From a checkpoint of a small mixture-of-experts model trained on Wikipedia.
Size: 13 layers, width 224, vocabulary 16384, 80.9M parameters.
Training: a variant of SOAP for the experts, 374M tokens, 2850 steps.
Below are experts of layer 5 (counted from 0) of a mixture-of-experts language model. Rows are named router (the router's row for the expert), gate (a neuron's input weights, with its number), up (a neuron's input weights, with its number), down (a neuron's output weights, with its number) and show model dimensions 0-223. Each number is 500 + 40 x the weight over its row's rms, rounded and kept within 0 to 999. Numbers have three digits each.
After each expert's rows: a language model's description of what the expert responds to. This comes from a sample of Wikipedia text that the model never trained on.

# expert 12
router:492533523499446526488465441501510508472511431460447535552557521493452468520543483486397492531549483516492541480469496495467508545523554471487574522503481409499473524435466512483560523438484445417475490385436545563462437557520590493498503557479503419439507523538481456558517465452562509486491504522535514472504532592520521545481550509473426542532514468453468511517512524572486558535453487518505468480503489495525524499461414510515505527499532534483507419503512575468516535467440495500472489515487467403501537499503483489518486469512525503504487497600555507477435552476464515573448433587516540534588480467450482528486559544496462476486577499452515486483499512451471508463394
gate0:515457531501524563513397483460426470543464488451515506466451534540499499416520417527502536465471433455576489558442505477503495439458484505484483520515506473523522449504507491489539490514453474538440509468446539509412517539443509523525444489460530488488457462501563511637473516495532482515488466491490447511466448521542557464494457471473473479536458470500503527566591485531489486501487488533473503452473460468549471504555436474519578482524467508539517492497447540480509483498563482504564544484507463520546531551492459431476383451429525543454502513547510575423471504539534531503538543486485483519511517516543461494437529510498484576435517464427486470556513510653514439517484
up0:445517485504472445518599502580540547450527494589494458538485507450525549579518544510505477531544558532454488471549503516487503573537499488517505517496449535489457502485474492511454512452517515478547458520540486480615476434519496525481533499584456466521528534519447544431564488463501516479483582511500580531537500458515513544451529555502555513468574549523496509453446522503521551460486468500494481492536519512470547530449567528495426509475492462497477522522525489513481495525448518521504475524447557454475552485528536590492631530585498447565485529451478488574519510444469504481441454512499483491531483467498537500536488488482549371596449548540501484458484521396499511449501
down0:529523446502491526528579517491511549556455530558434471480434461487488478509500514544494511454505461555460495489582457569526490521600500454522543597438468504487514507463555486602493531507486486530475524522501547531554511470484540446490502446462520457489534587492472580507462437521540442454559509421521513505423506540490425504500552500497551485499528501499530485477522491573565460493484540503491508535522552533441532527526559489476472518593466407489439488462503426567458507550494440429471509497512554483517493518438488605486483410490528473492455526510538520482510535535480511481479531492436448463552505470446546510497500480466430456483498495531531463556536423414453518462488
Word-initial prefix fragments. First pieces of split words, often prefixes like re, un, dis, inc, inter, sp, completed by ed, ing or ation, e.g. refloated, incompatible.

# expert 1
router:506527489540518529507472478486530485490501457534478462493534511479520483414476566501484488589492508510434504530499506471540486524496473483553571490486524484590505429514446411518513499439558535475458480496487515503509495432476504495456482531438502467488532507563461485537493487482540491402504507428477445521521471476550481532516524602482502525499531414473521546557551450466491535491399477521478453465427504484424521452482481481541498564531521548450505521470488556484470484535455518527510510513536556481542490641572537480512504479529438488456433466531567432483475498483535585505428458521504490523437499518633477522466556434443511465446460463562472463558493522552490507499565
gate0:478515487473501480434627457449561513539489470562490504474455459502502492487474490446426491557567546432537542480563539580477471544455497490547516532534538564493500446437499403515508466569502430503499520505505546451517444493514570551454548471471517535503461471414454505513533543478477551473506518476476470474503510484520521442487483467466549568541529492480491489548445458436519573473515537490502540498482510519576552450541514489550507479530446530434554543500450493502518499569583516480440513513499491471510393523557528510452536502498498523475474515524508516522439539485560492554494570535506448514554468524483474563453408540513577549443513481552496511538474563531415481538532
up0:492519550484545489582512588473462524433496577465576469515472460492522493404467528485442591508497523506511535545452546453436520491485537570490472497514547412524501473450500552499415537439541443468522522481460503510589440525404451527501538555515491486516553524565478498569509408514483520405518484481535469489514455513528486443504515512513559525520474419453500459494524437520486445512457507511551534462549517461478441488476579474507526503495475552462506511547434483494458518498502538498500444543468443570499463519546419492465514506507591523484552526545498450504478487407478447466535576454536520534470556478505512448543478475508501507479457492459492540486518502475552456428507
down0:490490526401463419413532527458493435551424478491546539481466484492462535464505392489461489510496511501489535477544502528470479572482557571526528492545549572426432507488508544489506559499461456533416479515458519487510529541552524507474504427467572500493483476519503475526574533576526538473535448442489546434513578508539545509500450492514495497550426511487469549535459500531461453507524523528462513517471558484537476467435500477511467552546470487459481483513461493566527509544564451399484448500500511535524473427483504506485452446519465545505473441468537433568568499500500474497560490518522489506575428510524596492474443470489472492515530446508458476487467451434540489512595
Vowel-final name endings. Final word pieces ending in a vowel in foreign names and places, often before a comma or pipe, such as -ina, -ana, -ić, -ha.

# expert 7
router:422460541441519485551547535446456454511517497450423470535576484547486479414473538466465574475513476488489419497491542565541536515580446450468527559512560499510481511526476564496576506492623452426460485478496530478485499491444499488520488466427466551432533556506519524496463461524565464467449515454484451541472497518463469515491481556526501528493481457467555509471506487482502518535512495607479475427470443538476484463488551419521501546556540491512528526429566507483479453497449487508489535547516447456540535548550498544527463485578505454454483465491550473532487519401571511537520498535571482469500512485504532525438567492492418441447509501516437511532500496489576515487482
gate0:523524437464459442419462459571540475472555515474516535512511441508545498519479534425495433526517519476412440578472489541523517459470553480529504472481457526531523479511491469504435505497568467462428512502462475529532432484446483504543468532469467520526497465501530444533536519538520480458467545548509381443549459447540452542539469531490541487432481421542526505529481471511434458524596454508515521448506509508456447512460523487492519611482466434486529513486537445459418457517504509474478523549475425492425489453570537488575437485495483549487537550429487503434468463517490520521504540454501493501514548491468467548469518557409568507517538510495504545497432539463459539441508
up0:456500488475459436449449528576548441436553483521493517597541448508486518498460498453526409537467548482467473594518509527525498458455489478478434496445502512519481422536499450536471487412573494528457548499492458514498445466517488473553490479491456482513530452489538489492535543505534469490489518514439407449514445466519480514498484472451462506500430468572526477533496438472492486579617475422455426475545528497492399535468468498505553555554483506540477501489483434563410458503516512536462513545504471514448509485487511470558472490471457531506532537470504515469458501531579556476486571448460469543526516516470550536468484475458511507525499579419446537464456463518508550446542
down0:541482534480495372439471480581483522529498474529497508532504429543550545542526486488553463518466462541463434510417512502471541466483427510470543468486444580497466494544427462497467552463487478559511542497504477473558595472492519445478544472478513480432563433478500502473501561538438451493437525407472511517440503423509455518497465479518516571445444541521470456528484611517499483529522501503461467538485520519487543490511457435459574425533520486528486438444478489485508529491439479487595494557520507497493517539500506485558463533481564499499503409504483461438522510493515482457520461452456479468603417501564540486515545488501446459503450441505450527495516492506504492545466
Plural and derivational suffixes. Word-final suffixes on common nouns, especially plural -s, -ions, -ings, -ities, -ability, as in lungs, retreats, conditions.

# expert 5
router:497547552514522455498519448524525488493516489476465535547473525370512511515511496532550496479526549537427488554487533543514461509469530509537541505479618443527442458460478478488474571432607507504408478459461471527500582449452470436511467530466500535528521526494543577561478422477494453433496464520527482433589482476514525528516508477516567507514491479449498574538521528521404459516477449525505497452432502491462534473546429476483491495531562538474503518482505582460525505568458489519448497489524513480434475504574435492493581545537462490407427482512504490470449492480482477558520468509535460469451517562542498507513500508449463477424488447540540435504463512539540504481490
gate0:483507448507468390526561518458478498562512529580487428537552419507438493477509537423470490490475527478475551506400486511478525535560507553493533518509519507495529467553471500477501501427501554475521433463559472477515492476471482484459430436545440515483494520453498515497442410432490509519515460512537548558469461556529511500525551506527472512542504482538510540509527500549487517576526436506500552561505487466424586457532493414418533496464508531497513536509478479525606536518466473546440513506508532551475482563494526506487493504427553579585515480490456505464482518496528492478595501502535408451486457445499508535528564511564498511433518494480455574509504495513491467562414
up0:515521461476487582469442440514500479473530423467573537505487505508589564540464441510571538472492464573529487553579459444541540495435505482530487461466439498507493552450498455505462585533536525487534486481449476443536459472493507489515552511524564551557517496487553527464551534532494531474503504522456500473470433444515526469534472510474505492561459490490504490517513507406548467464517602466483472448465560480534366533455514547531394521564512461467488409530492578525452517495507497488508519498443492547465509438514453502475505479544475501460555525515538461516460487514538503491411466568522544485492508542515439487473439549498422457474478548572550490479517558503443512518499
down0:443531424491498543475467567473495512474528487484491523477561536543478469490513528473438502487471476428508529500515547567533500501519551482527595565495490514428502490479476465467572532532514521518434495511483481570434539447504489520531425402488487565530543508438487490439519512505566501493466545454558536470497443557507498502558513484552460546527543460497482476439490498528500522387466509481497578547470517549538464500486515457516557456498518585469510564497526528428565545492513475429523515551491536598380465490460493473557506469552419452546532533459501556467525514512508473593393475500522508497508498500477506459503485485476454484514510492482506423520473516540498382495512
Name-initial capital letters. Single capital letters or short openings that begin surnames and foreign names, such as H, K, Mc, Sh, or the j in Ljubičić.

# expert 4
router:473479493538459623490454468498483556455534516466571477503583451523436442472477521479477506516506394484521498587472495505516583520575537468497505488488513496502475422513534514468483558487517484416522476455545546498510487451544574491478475546443477522432527478524555524474513445514516502480506443489471507494491533492500497556482498522513516596604585431560471480535466474467490544523446502564438447513467418514449573464465561476544548536554514535467503500447512513497428508478470499469472518503425528457515443545516541455474524515536480568515480421454535444462513478510541476525525547527519476494444481525546512560459506514468561469494480491504547445426467520515549462409530
gate0:520442530548507529439508466521532462489493470506431500445478500565491541491491555461461447451496530527498469476493481502471387490487569476512484471526530542463419527446584466539534486452566513521584549549485486411547518450504478432530516504468435490486528437475523486495472469532471429438470554454497504470439508523508452491494437519507454477533447568559519514457518519485467461507520445509415506480472490453410544487538503491488502559464554493433516537530566598548537519523482415457448542538535525468475546610394466469483502466491573531536499521542572455483516487535490502523435467523494457491531586516499506531494484483469527476548469513524436493437492505539531477546499
up0:521502489464430467608495492467506514479546456579554452513480508506484479388550499533480551493521585432484591472448569502544523486448407501462502508479513517566556466523442455501491504470510505561430560449494556504487520478508489510469528528516563499559495538574477479500527469474452482548522486505505438483499444537483462456499509516488520563483533435501523480456492531526439534475508472509518440535483475451516474531533566521458479425575445537532578528421479486481470491499530561579480413484534461518461467407476524512525523478494459545486504477513462499453543494488547463454565518507500472486432456525446495489531509472447429529507554540527493433517578467432494550431443
down0:504510539467517503588488474487522526545525504499500522490575483460512501471542462526560532451470481433510543568462403523471453490474497499566468443465443502550525484494547493508482483506507532529459530510439539504509410508454485550488587512486489499500530481474502544589416371522466569519557539487537571558521506522450469478544496516525495531551576511449538506475548490497484514489491393517508450501491479529507475436487565431591469452508489575504567509521497447399475528553506489473495501475541457467554584488461478486598484464498523509497441457463457514549468471524562520461506486515537469508521424586511513479480516554523504518537505581484463542490465564494539461468466
Nationality and infobox labels. Nationality adjectives and infobox or table field words, e.g. American, English, Total, UTC, Population, often after a colon, dash or pipe.

# expert 14
router:414510480526500499501517439437513439512501418546487541496501535447450380401516505511462460491476495537468470457499583513426437523514492433470586506509493491478512499509503435412555442457554451422421458503417512538414472501520557471504511481469519430498529526500463520481505511463553526453551456524471465495477466551529474516495521498439524641503531508480509513459543485577498521486419473558427443490482472497410489488502495457571509546557513512504475473469511560484486506517480510502452464536560554432519477483536470498507503502485511473443417477518494472507512470509527494571464501547555504498515507506509475468471566468503446477475581467512489443539494446459511503469551
gate0:472490523444507530477546534466484477514482464469489528461443495499403503518485518526526473450517589465512524478467528502516473546561471529537485447469487411469483531441488534501527466407511492564569595563525531480504477525482566494504549529484495521555535508526491539491475494478454515526564437523459539459394510568518494531548488519514508520473463526530429470438468491537507452463478496543498508541475486505495453493571449487594425466557553533493478471446448486531437482469479506495543443531564502567489518497524544471555534476525525485548516523494509495492525470522435501567552439579470501469586531500447458549529423502568485493439519414436549454583508592484496547553480
up0:524594553569482511587488453441525545477428483566544510472472442425504492563449473517483436500517494561536497541536560507462465510479459536625525565501456499428453434451517458481493545467520480514532550500510567530471502485479504496397468517516517525520538553498520510489480572525504569577472551438523498518529447516541451509479582585474447482498528510512546521473567499493518467461506497528527476476506517554456544534458521555423480521512520543528479530475503461465602500461517512437462508487533519465483539442488469469541529567497550529577448565492522493525531491448553555530491467496429457496468545492539533466475519513509473576552418494519581454486487499481495474518479
down0:480518503500527513477555561516394475554460558468469546532484541491473465467547513489494473507542531558519504490451489469509575446558489491506508570537524494530513441546489515483498477508483440581477570472489507501446473478595484392510481438467535412482514523461550512477504572530455511483545565504444552527528517505480534420448468535465546481502470501536540523439524475455506498507521466482463523517518429522470469532466383523474483423470489549533513500517429534486440504520526455432514509533455454495550501553483542532525526439522484568472486501497493444548496494562394567522477475513467499541474552493493502443518517511457489453344447490539482516510505543483414508504551
Main verbs and auxiliaries. Main verbs and auxiliaries after a subject or was/to, e.g. had, made, became, signed, developed, can, would.

# expert 3
router:478513536456434491513551510465558439461449437606483484520519490537487484430467530497515467513509520525474485519484497527526494560542496531467523547446527511489494456503416525495552502525529535521448477493548495540499469428501552472486453530466496563500536522520569537535454480463486475444514463537449565512576555493473457537430457502440448522513526486440518543537436448471515519517472444541527469444519392433452527487524492501579419503532566540515478401503527526484492532496457491509480491467574515435525533530468443447586539502608451574458410478499565530481499536426545464555481512520527461500480461509476467477502447509533558496488548483421456445470475509517505555473484
gate0:498489523580433572525453494521570436512518499462472454477418541516576511484475531539504539477533523486564513519519450509431494550476502499482504497562478393417461550468503418530467515545497536525535463479470503502448512479483472518478461523470478509525473499553485555402472489472457515475535487409456497483436516589381524463444481532430540511560523440544451528485382516495534516501518478533559510504496477531481424511493521461572506528543534508502450475491493511481499478498499463559469504519426549556501594573514547574472459504523570488488516510490535510483546479553487514483487539488531517460529475488394453474502430501496564496575463530504521525490450541457502492443505
up0:472516424447552384509589485452396581507435479551509564522555430537478496510539444485449524554502472540467514495479555499511563495462502510515551518514490531557492415541514548513553477469493437488503567516507493505532457514491523485515563458504486489490504451414450471519508529539537500523489504607517519542542475459556434503541481503522473500443534545469492484509585516512440500506509501439470482483532555479536549555513473521463516454526493451507526514512488472515524495483479514451515469481535448439514432426467464476570461466369479544519490504493426414473491480456504486479466454514485482509473530457614530473507570472467421536468547438458513469477530492552480492527469
down0:510513476489481446487569499410493486498525475516479544541534480471551518491498534488457491510501467536506529508524585456510493516510479445427446493502522494551452419554489532496506463500591406503545529519464497477488502534467434403453512508482527525481566479606545469520503538411538489510534481489495473464469522495549460528455428537501484420461457524550466484534534519557438413502476508488455564493514578489498552445476452499518476507532548535476445490421450578528538545514479443503480527539496485494433565444489540502498514498528469559509486476531560555429570493502512501552453475508564517481596536467563528567534484514434474516539526521446421513426460521493421536515478
Mid-name consonant pieces. Word-piece continuations ending in a consonant inside personal and place names, such as Fla-her-ty, Lau-d-erdale, Guar-ald-i, plus Leon, Dick, Edward.